Weights of a small mixture-of-experts language model, trained from scratch on English Wikipedia.
Size: 11 layers, width 256, vocabulary 12385, 87.7M parameters.
Experts: 320 SwiGLU neurons an expert, a softmax router.
Training: a variant of Adam for the experts, 947M tokens, 7224 steps.
Below are experts of layer 4 (counted from 0) of a mixture-of-experts language model. Rows are named router (the router's row for the expert), gate (a neuron's input weights, with its number), up (a neuron's input weights, with its number), down (a neuron's output weights, with its number) and show model dimensions 0-255. Each number is 128 + 24 x the weight over its row's rms, rounded and kept within 0 to 255. Numbers have three digits each.
Before each expert's rows: "comes before" lists some tokens at least twice as common just after its tokens as in all text. This comes from a sample of Wikipedia text that the model never trained on. Tokens count by the router's weight.

# expert 13
comes before: "\n\n", "\n", "1", "-", " politician", " ="
router:176149103130125126162125115132172091156169138138110106139117088108160118153128127172154134115137157153109116197148145107124155127136119127127140161129126101142110093116146152088127131082109090163137080131145156166124088125122128116092169126176126166113153094100168151093120089101129106124108127117109089152125114111147098119143089152103141109140096132136156103124146155116130143115112136152152100136162123100104164121122131140089099147103100151100116117131095125136171105106128119116136114131094189112104156127105150121134138177182112114105126094168156118146155114154135123112140193133113108148137148175142177147162137116134119152143141120153110156092172124136095103142130091124180112115108111084127142147135140122153111108140131138108142087082144151115108127117151107
gate1:166140159146095115135104134174150127142107106140098170131109163109149117088152152186143108109119111117132167122145098130118091100140125162113135155096127101151115120097111125140110129108140168089163127130119063141152092082111143126147133110134151118120100130118113126148125099164139136108139141099134164084121106065109103122103123153113139146109111110110151124112142076149118144097139114122150119090086099140106114085110159137107095109136126153109147105149135101131112144124117158155096139146109136133118123144113146120100138154098146129125114117093116124160161166156171119097146118095104128127144117122102102081136149133108130114158116091134108143079111075120129194149130110183151123164124136077163148141119089095129128119141144114091094095159155096182099105143099138
up1:160117142142046150139131137137150091135129073161123103108127122172121161155158125126125144138147167185147181094166156135071138139168135109123149146124092090118135129156134138114124126122116137157129138101117162110125128180121073162115145141138135091108152168123150114120153144114177187107109127096127149102105131096133084104120061121171107113130122159134142120136139106143107132109132101123162128185131129125091171075108151121105138102114174096138158121143126095126147118127175117107129129126134119103119122125111124107143100132141118142175106123120127133134109144120149141120119138132113104136115126156100136158191135106137146112121099141106074134125103088100089142159114130136145104142180094085095145115121150144119158156102150118155122153120133129139145117120152142
down1:130086138102116135109108090147119116100126126101135131132093093109108120155154143160124125126134103109125121158176088130169086142135126091144120115101100184137123125128120139112188138142171196121154125138155109123167113102149116109162117092087146134136087068120090116098120133149134112107171150143137126125119107100160117158121121123107188125127102102137125099153112129112167131146107094112095122095142134153161127159151103120100122124099099135121079115146142134134129103157142139103129154134140144128114113142130100081129109163132123142149127098164094163095129178118113108162170132127167128139152164108142091135114106133118085148110134119148106093098109142132144151138139129086085125107089132102092129125135137094155103157138153112104076117140113204088127127118098122

# expert 12
comes before: "0", "2", "1", "3", "6", "4"
router:106149115150132143120126117111117123128094121150133131094125139106117121111124158132116109100154109148186107093117094131129132129126108132131125119159170136073149153138092163130093108140136158131121153135158154165159116132134116131093153116144154110157116118109075101145092095165098116130139118147118114130139121130094178119079125140102138116166119148124144118175103117138131160136138128132103138132129138107138103170128093129115138124129131151092098073103173075111161092100117108108083114108136133114100111135154171124145148111156076134096147174157137126163086137152156120107079118158139113109101121113165124145172107157115086103105134126125149139101168132089142114163128144127103106112141128154075082186149137102120090126163116100132142140136169070148094117093106136
gate0:058112125160145110157141082094118150107118109137144141096105115144124141154077175132141130133125099151119146086120080146111126156131145140163155092164101131134157150142134084087051122122173132180112143155109119131117156109118168170153157154110133096140137107096119113144128176139141107136138130128145128095095130128135130157133101143092099151124124160140123140117113080134127107153119145112162111116136125076138111104120120100140144156089174155104146174128122126132125107156129131145148128100104159138072110134102160147127117084125105131114114136128157133129134148079122133084111089137121134108105106182091147142140125162136144117092153113144136101129134110148101158147134136111155147111107147086145116103140181093132138120148185120131138135151111098148185122120145156
up0:151115122134149112086092126083105125146121130108108113146142102163141106078176136144093103117125145109093087154161109099115122115114142130123099150098167070138107127085128117177136111145075153083121125140155111164123143069098119134148108135121136133118097147153140129160134132142137163102088144113138143159131155132115161097104156163106078113114090133098107114126119116088130139121173115155097170072101095109116118120146097107096153103131121092115106133117102152162166133133159104147143128166142118116191120142156104149137138095119099120138148135141124101117127138177163132135149105106117134135134168107137143103139150125178115152160166165116132158128127143143175105113098132152084121127114080139128101142119106169117149140125170116111135130088141099154128119137103138
down0:152116149126105106147112126114131148122100156124158126104124127133162168157106149112176114103152120142129158132156169154101176202111137120152133105107149134106169174127128113128109158114124142153130125131113114141178113141119108169085103122137152119126165110085094089121140168116182131067081142122096153112142170164105100142111146144135139098146132112160169124098138109147091153161138135099128114126160088154123132162088118149108126110158132124175076107175114167129137116111119174139134180112104133152128099120139151123144107144148120112115126125177109177131125125118095144127159148112088131107117122117086097104118158101124120110106097119134129108102118178151134105140109143133106134101141081122134129121119140163157090114133145106118122115156143144144127132122192153

# expert 18
comes before: "\n\n", " The", "\n", " He", " In ", " In"
router:134092108134108119146135100117128082093125142147087136134127117135183120137128129144155158130130084104089151168104164158160141143151153165152162153109101111139148154131150121100103133113134129127127070163188153141154098150092111133123149158138134109106154164143144156105147131096178168148153114122133145122101112166159085096135139136139131096134092120151153115138139123140115129159144116146094147110109101172146087145115158102150127100138081132139116128133139153112147130150148150097106107086145088110137133133131147104114150098144104103084145147158161120139158091112112110107146092148160139112126142101112116128104131091153163162147126115118096164131142100128157143101144130150155128100143161122127076099136103166142113136079107167145165126169121173114159098175156114
gate0:155127117129146116168153138079118099126196115092121096096144157139099142123167154099078077070096144114088124153082118145145147145137117129140142135137110098107118131134159145139140123128161126163104126123147128117150092148143147124096121192191121097164146133109107097161143103119120124135146092087148141107119123141096110154108134120145168095108108086126132169099133070144086089148132101108133138137164095153104156129126144109142160136108122118143143098132114112128127136115125110152117164149167112143122095104115143119135116103126158104110125143165178125154126145129085137136114159142154123146090103108092179147147151097143092111173159075132167132126132137128141125127118172114147137112147155132115157129112124156149159149112118146075150120114134153132163134127105159
up0:116084133142134142104120123168084125139078149160132161158139074126104098129146111175201131133136143128123131152095134098133109135123114130103148099144172179187127152160098156146146159154124130096144166149149143120122136108129131135162145135109094145149133126114076133121123176164121122158122101127131171117120153126117147120121158159051114127160114164156126137109125114156105194123110098182146113132132146126100149138082142130155131115137137149125113160133190136159138163112126085138125126120124154146127142176117136156161081139087117127116132125096073131186129106084157153093137120108131151098133138144123112132126100131091120134104117128154152126111146155092097136133173104122127091125147152108160085133121109127128117145144132129113097141121143126154123118133145113
down0:155123108178136150164159171078155131167158114116140105108140192143098125120129137076105091099115175129135107103117118129139139132107137141116132141166105070144125139135142135112094135165172148145118136104146138128150094144151135151156141147171091142151108128089129103132134133102136173117133149106152115097149104157153118098127120127176138102077135099137110140159151131114122099131116134116159168127137093121134125140150102086121161143134105126134152162137130148094128101103124121165153121111140122146120133107138143132117130083156111138169110159176178102114097178120145127133135137150141104127132123116088150159122130129153122103154174091141123110116141117105126129155116117118086140122141138154110143164122112124126153133130113138117138133137136009128096124103057107